Weights of a small mixture-of-experts language model, trained from scratch on English Wikipedia.
Size: 10 layers, vocabulary 4096.
Experts: 32 experts in each of 10 layers, 320 squared ReLU neurons an expert, 1 pick a token, a sigmoid router.
Training: a variant of Muon for the experts, 494M tokens, 7535 steps.
Below are experts of layer 7 (counted from 0) of a mixture-of-experts language model. Rows are named router (the router's row for the expert), up (a neuron's input weights, with its number) and show model dimensions 0-95. Each number is 200 + 30 x the weight over its row's rms, rounded and kept within 0 to 999.
After each expert's rows: a language model's description of what the expert responds to. This comes from a sample of Wikipedia text that the model never trained on.

# expert 2
router,200,169,216,230,211,205,178,238,144,150,189,194,198,188,253,195,212,196,162,199,267,185,209,197,190,223,187,153,199,128,216,219,233,194,179,160,224,191,172,240,182,267,228,257,204,199,210,183,200,188,196,132,187,198,178,256,197,171,221,200,253,167,194,209,191,205,250,184,143,237,215,176,154,131,204,208,214,260,224,192,197,183,224,193,197,159,217,228,220,241,215,221,194,177,242,180
up0,245,205,183,198,220,145,134,216,153,174,224,197,186,164,202,214,235,223,248,157,198,273,191,179,228,193,165,239,265,252,204,209,189,215,201,205,190,169,169,196,220,154,214,170,201,248,233,165,198,169,201,187,201,222,204,230,214,155,221,210,198,165,173,237,206,232,220,203,148,224,218,171,210,185,195,190,256,212,234,229,188,182,195,269,207,150,232,209,170,158,232,196,197,166,190,140
up1,238,160,147,170,178,195,180,217,133,217,201,241,165,213,214,200,217,195,241,196,170,156,161,209,158,187,233,234,187,179,198,231,204,193,177,167,234,205,197,218,240,200,258,224,256,147,223,177,188,231,193,183,158,211,208,182,186,157,142,258,209,252,157,168,143,227,229,215,210,217,266,186,221,188,173,256,182,204,186,223,222,202,199,180,207,249,205,200,219,204,227,197,205,213,183,139
up2,114,215,182,224,208,245,265,154,186,219,223,163,197,216,207,209,181,219,182,189,157,154,214,170,187,175,170,187,193,150,199,238,188,185,203,269,218,203,201,211,148,209,174,263,159,177,204,160,219,201,208,205,176,193,225,232,118,193,176,239,143,201,222,181,242,241,193,174,215,228,213,224,189,176,214,233,182,234,227,171,218,169,208,239,155,211,228,234,221,203,189,207,183,243,191,235
Description: Short vowel or syllable pieces right after a name's capital, often Romance or Slavic, such as C-es-are, B-on-aventure, București.

# expert 8
router,180,187,177,204,254,205,153,242,190,177,218,176,204,252,185,234,249,217,200,197,220,257,209,191,159,184,179,203,233,123,226,159,190,201,203,142,204,172,164,217,206,271,204,175,197,242,235,159,255,200,169,166,215,198,210,225,205,157,263,189,188,181,217,182,208,194,241,142,180,240,238,186,149,163,221,219,225,239,211,178,178,209,220,172,173,201,188,238,221,176,198,170,168,226,186,234
up10,189,158,150,230,223,228,259,199,244,159,166,192,214,179,209,202,153,164,250,235,200,247,211,174,202,219,229,234,182,191,215,188,175,182,199,149,167,155,205,216,177,173,127,236,182,211,196,181,290,211,205,194,208,242,190,211,230,227,217,189,269,202,151,178,194,216,164,212,208,231,181,185,196,197,197,237,223,170,130,235,205,198,212,187,139,199,188,179,257,193,191,206,217,201,229,189
up11,274,234,161,213,183,225,252,165,210,195,180,219,159,202,218,168,217,215,180,196,195,213,183,213,193,169,199,223,211,195,197,173,217,195,186,115,254,205,212,182,173,273,219,232,262,231,179,185,208,228,172,173,244,188,162,238,156,191,208,188,206,235,193,151,191,212,215,172,235,228,234,161,199,208,191,180,220,190,197,173,188,145,214,241,230,224,211,204,204,144,131,157,174,256,214,197
up12,232,187,178,111,218,188,211,183,193,186,174,204,222,220,201,198,239,260,199,205,251,185,166,183,175,203,224,270,146,251,136,213,179,192,191,157,199,188,191,175,205,298,213,210,230,198,233,171,202,185,157,173,180,221,180,248,206,224,232,195,182,192,210,206,179,216,249,173,185,233,245,154,171,221,212,191,235,231,228,196,178,172,235,165,184,156,199,244,200,168,188,223,214,189,202,183
Description: Word-internal pieces, mainly r, w, l, h and Nordic ö or ø, after initials like W, H, K, such as W-r-igley, Bruns-w-ick, Bjørnar.

# expert 27
router,197,200,167,223,223,182,180,243,185,199,209,153,185,236,271,202,201,220,191,181,217,244,207,152,203,222,200,148,211,153,125,184,148,203,236,132,167,216,171,199,267,275,172,211,206,223,200,200,221,215,153,186,234,196,220,202,239,173,202,224,196,197,185,208,184,180,292,202,191,215,209,188,154,193,178,259,232,224,201,171,172,192,207,185,182,169,205,174,224,228,214,246,209,195,210,180
up20,171,219,133,201,207,180,232,196,203,202,214,212,226,150,268,206,233,197,184,153,208,192,187,214,211,152,227,213,179,155,199,196,211,142,202,129,238,185,182,200,219,229,206,224,164,197,203,175,224,231,201,211,189,191,219,196,216,172,253,179,168,248,206,247,174,208,191,219,232,187,196,151,231,282,211,261,211,205,185,188,192,220,202,167,221,121,188,159,231,170,209,236,194,195,173,260
up21,166,224,242,203,185,209,161,225,171,189,183,217,201,174,245,171,213,220,260,170,247,166,221,203,193,179,213,195,162,217,217,271,163,179,242,192,178,211,239,253,209,162,198,225,114,221,203,212,153,172,205,225,210,244,179,182,201,221,202,246,178,234,159,212,192,163,170,160,158,220,253,188,149,248,226,198,207,155,218,167,174,241,222,186,228,161,198,200,167,179,213,191,199,178,200,245
up22,155,237,174,227,243,192,242,209,230,222,221,157,243,242,188,164,230,204,225,232,185,196,194,226,156,164,224,186,181,178,187,177,221,201,219,195,156,190,173,212,246,228,233,198,244,210,186,229,252,258,200,227,211,191,190,201,203,195,185,221,177,192,180,229,188,240,219,221,215,180,190,239,194,167,154,246,192,173,204,197,167,145,246,156,196,193,217,143,115,196,119,188,230,160,188,188
Description: Middle pieces of words after F or S, such as Conf-ig-uration, f-ab-ric, sec-urity, plus commas in numbers and clauses.

# expert 18
router,179,209,205,160,253,163,200,232,177,156,208,213,202,252,239,205,218,161,150,197,205,244,191,181,170,214,191,216,229,179,187,232,203,180,203,172,216,262,186,187,245,193,146,198,240,240,182,159,251,201,230,174,211,224,153,197,138,180,218,256,220,181,165,179,180,226,221,184,142,191,188,189,115,214,173,279,244,224,193,198,207,214,208,245,193,206,168,217,197,203,228,183,219,179,194,216
up10,123,231,198,148,199,178,158,257,198,253,226,185,203,219,178,240,222,195,200,246,212,198,196,200,136,199,228,232,194,187,190,235,203,192,198,185,236,222,144,243,191,183,211,228,203,163,195,164,236,199,208,155,187,213,240,212,189,187,193,175,212,165,227,185,227,227,253,199,181,188,171,190,236,284,242,203,233,205,118,154,203,177,180,221,197,161,157,171,170,164,219,181,209,201,205,227
up11,196,159,176,212,230,220,228,220,158,208,189,175,194,213,209,190,241,224,202,195,230,174,206,156,190,211,167,131,178,178,213,170,221,196,209,182,242,174,188,191,223,249,177,198,195,246,185,220,185,232,183,246,146,205,212,157,113,242,151,198,225,196,210,215,208,230,205,252,194,204,205,176,201,221,180,199,254,167,212,225,214,259,183,202,150,155,160,190,215,232,257,255,205,140,195,247
up12,161,185,166,207,192,194,252,209,166,196,247,213,210,211,182,212,218,188,157,223,250,199,213,177,225,162,186,195,210,171,208,216,257,207,178,196,204,220,160,209,242,192,207,179,193,262,164,203,222,199,190,142,130,220,199,216,215,158,212,194,172,187,249,240,205,210,188,157,151,183,203,238,194,197,134,226,197,136,177,150,208,270,163,206,228,238,215,233,185,270,222,187,233,220,225,176
Description: Single first letter or short onset of a common noun after an article, such as p-owers, p-itcher, f-ish, ch-arging.

# expert 7
router,206,208,191,216,174,203,189,220,207,169,187,193,237,231,248,186,223,202,178,217,227,206,174,200,170,225,170,214,209,176,162,215,189,143,182,178,229,197,180,230,243,185,176,238,237,231,232,183,204,208,204,168,215,234,248,229,179,155,243,275,212,132,189,206,196,209,215,172,146,210,163,193,141,168,225,212,265,209,153,188,259,203,232,205,162,220,159,167,185,161,246,174,195,179,261,229
up0,170,203,200,226,241,211,213,206,159,203,204,198,219,278,178,174,264,187,210,223,191,203,198,203,178,214,219,210,205,155,224,226,174,169,201,248,176,199,131,193,197,159,162,256,145,193,186,190,235,207,189,185,224,206,176,198,133,149,227,225,201,218,274,214,186,217,183,178,213,153,201,158,264,231,222,200,176,174,236,192,125,187,198,221,208,209,190,147,182,180,177,225,196,221,205,252
up1,199,182,181,205,235,215,185,191,189,209,246,176,280,180,200,172,227,155,166,227,167,197,226,169,164,224,191,223,166,148,206,216,251,167,242,162,201,164,172,240,176,169,184,212,191,220,187,147,186,221,187,224,190,205,185,208,235,200,200,203,193,260,197,242,183,173,207,211,150,260,186,186,236,180,190,174,150,233,239,218,230,170,248,235,205,218,185,241,189,224,234,184,198,174,217,105
up2,205,224,172,222,191,173,207,190,204,195,232,150,166,153,269,192,159,184,237,188,215,182,174,159,160,191,254,228,266,196,238,206,198,179,174,190,148,187,232,246,186,238,222,230,215,214,176,190,222,195,226,168,164,234,238,219,130,194,188,234,258,253,207,244,234,182,233,157,174,224,171,241,219,179,243,165,197,186,189,214,194,209,185,212,142,219,210,187,201,148,184,178,209,161,199,199
Description: Short first pieces of words after a space, mostly t, m, e, fl, which begin nouns like tunnel, table, tonnage, mill, tensor.

# expert 12
router,170,231,211,240,265,194,180,216,187,182,201,224,214,227,222,173,188,247,182,179,185,222,179,151,182,166,173,212,213,127,199,146,185,223,219,149,231,261,169,236,204,192,165,195,159,221,202,193,199,254,203,153,236,185,188,197,179,224,212,213,217,239,192,214,174,191,210,145,188,236,235,159,168,148,227,224,263,213,238,169,175,218,250,186,198,173,191,195,223,212,184,222,222,278,171,186
up0,159,261,201,238,235,162,172,185,151,199,183,214,223,182,258,175,221,219,156,200,164,219,252,188,174,202,155,176,177,186,124,235,146,217,165,226,190,190,194,206,187,146,143,176,236,194,208,198,172,202,220,169,217,188,223,204,207,217,144,182,237,171,203,198,237,217,259,209,223,184,241,182,229,176,217,193,221,217,171,224,220,233,202,247,232,184,228,161,234,170,269,202,226,214,195,183
up1,181,204,215,254,230,191,169,191,210,199,205,213,200,253,203,247,173,250,188,235,201,216,147,206,193,239,225,220,163,172,167,126,193,189,232,225,179,175,177,219,143,238,184,217,217,223,193,233,191,128,189,193,186,255,198,207,218,259,223,214,258,177,193,172,193,142,187,195,163,210,196,173,208,159,186,188,244,185,166,182,204,239,239,230,135,196,206,189,204,252,222,156,201,199,153,188
up2,218,248,130,193,205,182,197,201,209,220,169,170,165,164,247,200,167,206,190,162,145,251,222,194,218,177,191,196,172,152,194,195,163,275,187,166,167,226,179,272,218,213,164,164,168,210,176,188,175,209,194,249,237,183,201,252,218,221,243,179,231,205,194,198,232,227,233,192,227,175,184,208,182,185,195,218,157,201,160,186,187,152,265,206,219,177,203,229,209,231,225,230,155,235,251,189
Description: Middle and final pieces of English surnames and place names, such as Bir-ming-ham, Buff-al-o, Brown, Jones, -ford, -ley.

# expert 14
router,166,185,192,138,210,183,242,231,171,154,190,185,204,213,204,224,200,165,154,223,197,225,191,179,156,179,214,197,203,170,170,187,265,183,211,188,185,177,177,246,234,270,221,245,235,235,192,156,178,186,174,197,236,265,196,221,163,173,195,228,196,173,163,196,208,202,208,200,210,251,185,172,155,158,189,211,180,184,177,233,218,175,214,224,203,182,160,234,182,232,258,201,231,195,296,231
up10,197,159,234,161,189,224,175,241,200,184,226,245,202,229,229,233,198,232,198,246,180,195,150,191,122,233,209,200,232,167,190,245,181,226,190,219,214,151,146,193,170,165,264,216,190,208,169,220,224,204,178,220,173,188,237,221,210,193,194,229,188,171,159,145,234,205,188,226,225,263,204,180,198,190,154,165,173,198,213,199,222,168,193,261,178,171,153,189,161,185,212,222,232,226,144,249
up11,138,199,184,187,222,170,156,180,214,182,219,219,219,244,180,261,189,187,181,217,160,134,185,169,212,253,195,171,214,204,242,217,275,198,207,206,178,227,197,200,167,204,203,191,157,209,184,145,148,160,185,206,216,200,193,209,248,235,230,194,253,189,212,171,201,221,216,191,232,241,217,175,170,193,187,246,193,151,238,150,264,179,237,190,228,209,146,208,204,216,212,238,198,237,164,163
up12,153,185,166,169,191,206,183,186,222,209,151,183,209,162,172,206,212,223,197,205,243,164,217,208,236,168,241,188,223,166,253,248,187,246,222,168,230,216,176,216,188,166,194,190,145,196,192,274,188,199,228,196,245,184,220,241,199,122,213,209,230,202,250,216,250,210,245,172,149,181,192,228,200,163,214,149,165,176,251,205,182,167,185,180,154,211,228,223,153,228,247,203,217,214,215,189
Description: Capital letters or list dashes starting a heading, parenthetical or list item, such as (Single Top 10, ==Certifications==, (Köppen, (#79...).

# expert 31
router,186,208,189,162,218,157,161,240,208,186,223,182,238,181,204,194,180,193,179,182,192,156,181,187,200,208,252,222,223,149,158,214,190,232,230,134,218,237,196,216,187,240,169,231,220,230,245,213,212,238,181,168,236,218,218,212,202,164,172,285,207,209,170,198,189,232,207,162,156,198,145,199,167,177,227,198,213,217,183,210,231,209,283,178,200,152,162,258,222,211,249,203,226,189,208,253
up10,245,221,243,229,201,157,242,237,198,215,154,190,187,160,201,186,204,206,202,205,163,181,182,164,155,186,204,192,205,187,169,138,195,177,236,119,167,179,179,205,229,184,260,250,251,210,227,223,233,269,226,167,232,218,214,173,156,191,194,230,179,227,190,151,151,222,176,207,187,163,185,184,154,235,212,196,222,202,180,184,215,260,217,168,226,223,190,224,194,213,174,208,228,245,156,187
up11,212,173,241,247,164,186,143,260,203,205,170,243,181,227,190,187,180,212,144,231,144,190,175,208,235,193,226,205,191,178,172,154,178,216,214,177,255,198,220,164,170,222,187,223,210,199,197,166,251,226,228,172,207,143,183,215,171,229,195,178,168,200,153,199,196,199,198,224,210,216,217,219,176,225,234,255,158,190,216,216,226,133,217,174,160,178,164,204,154,172,233,221,222,247,219,272
up12,179,201,182,222,211,168,230,278,181,199,199,200,198,230,171,219,201,206,164,101,190,166,248,203,176,214,278,186,164,186,208,214,227,253,188,206,151,165,232,194,160,159,207,248,211,227,182,192,218,193,191,184,188,222,195,188,238,222,223,252,223,234,197,153,181,207,200,258,170,170,201,231,152,155,240,202,249,174,191,187,207,146,224,226,217,227,212,189,199,180,159,201,180,173,209,228
Description: Mid-word pieces of technical biology, medical and chemistry terms, such as atypical, erythema, dehydrogenase, oocyte, and Greek or phonetic spellings.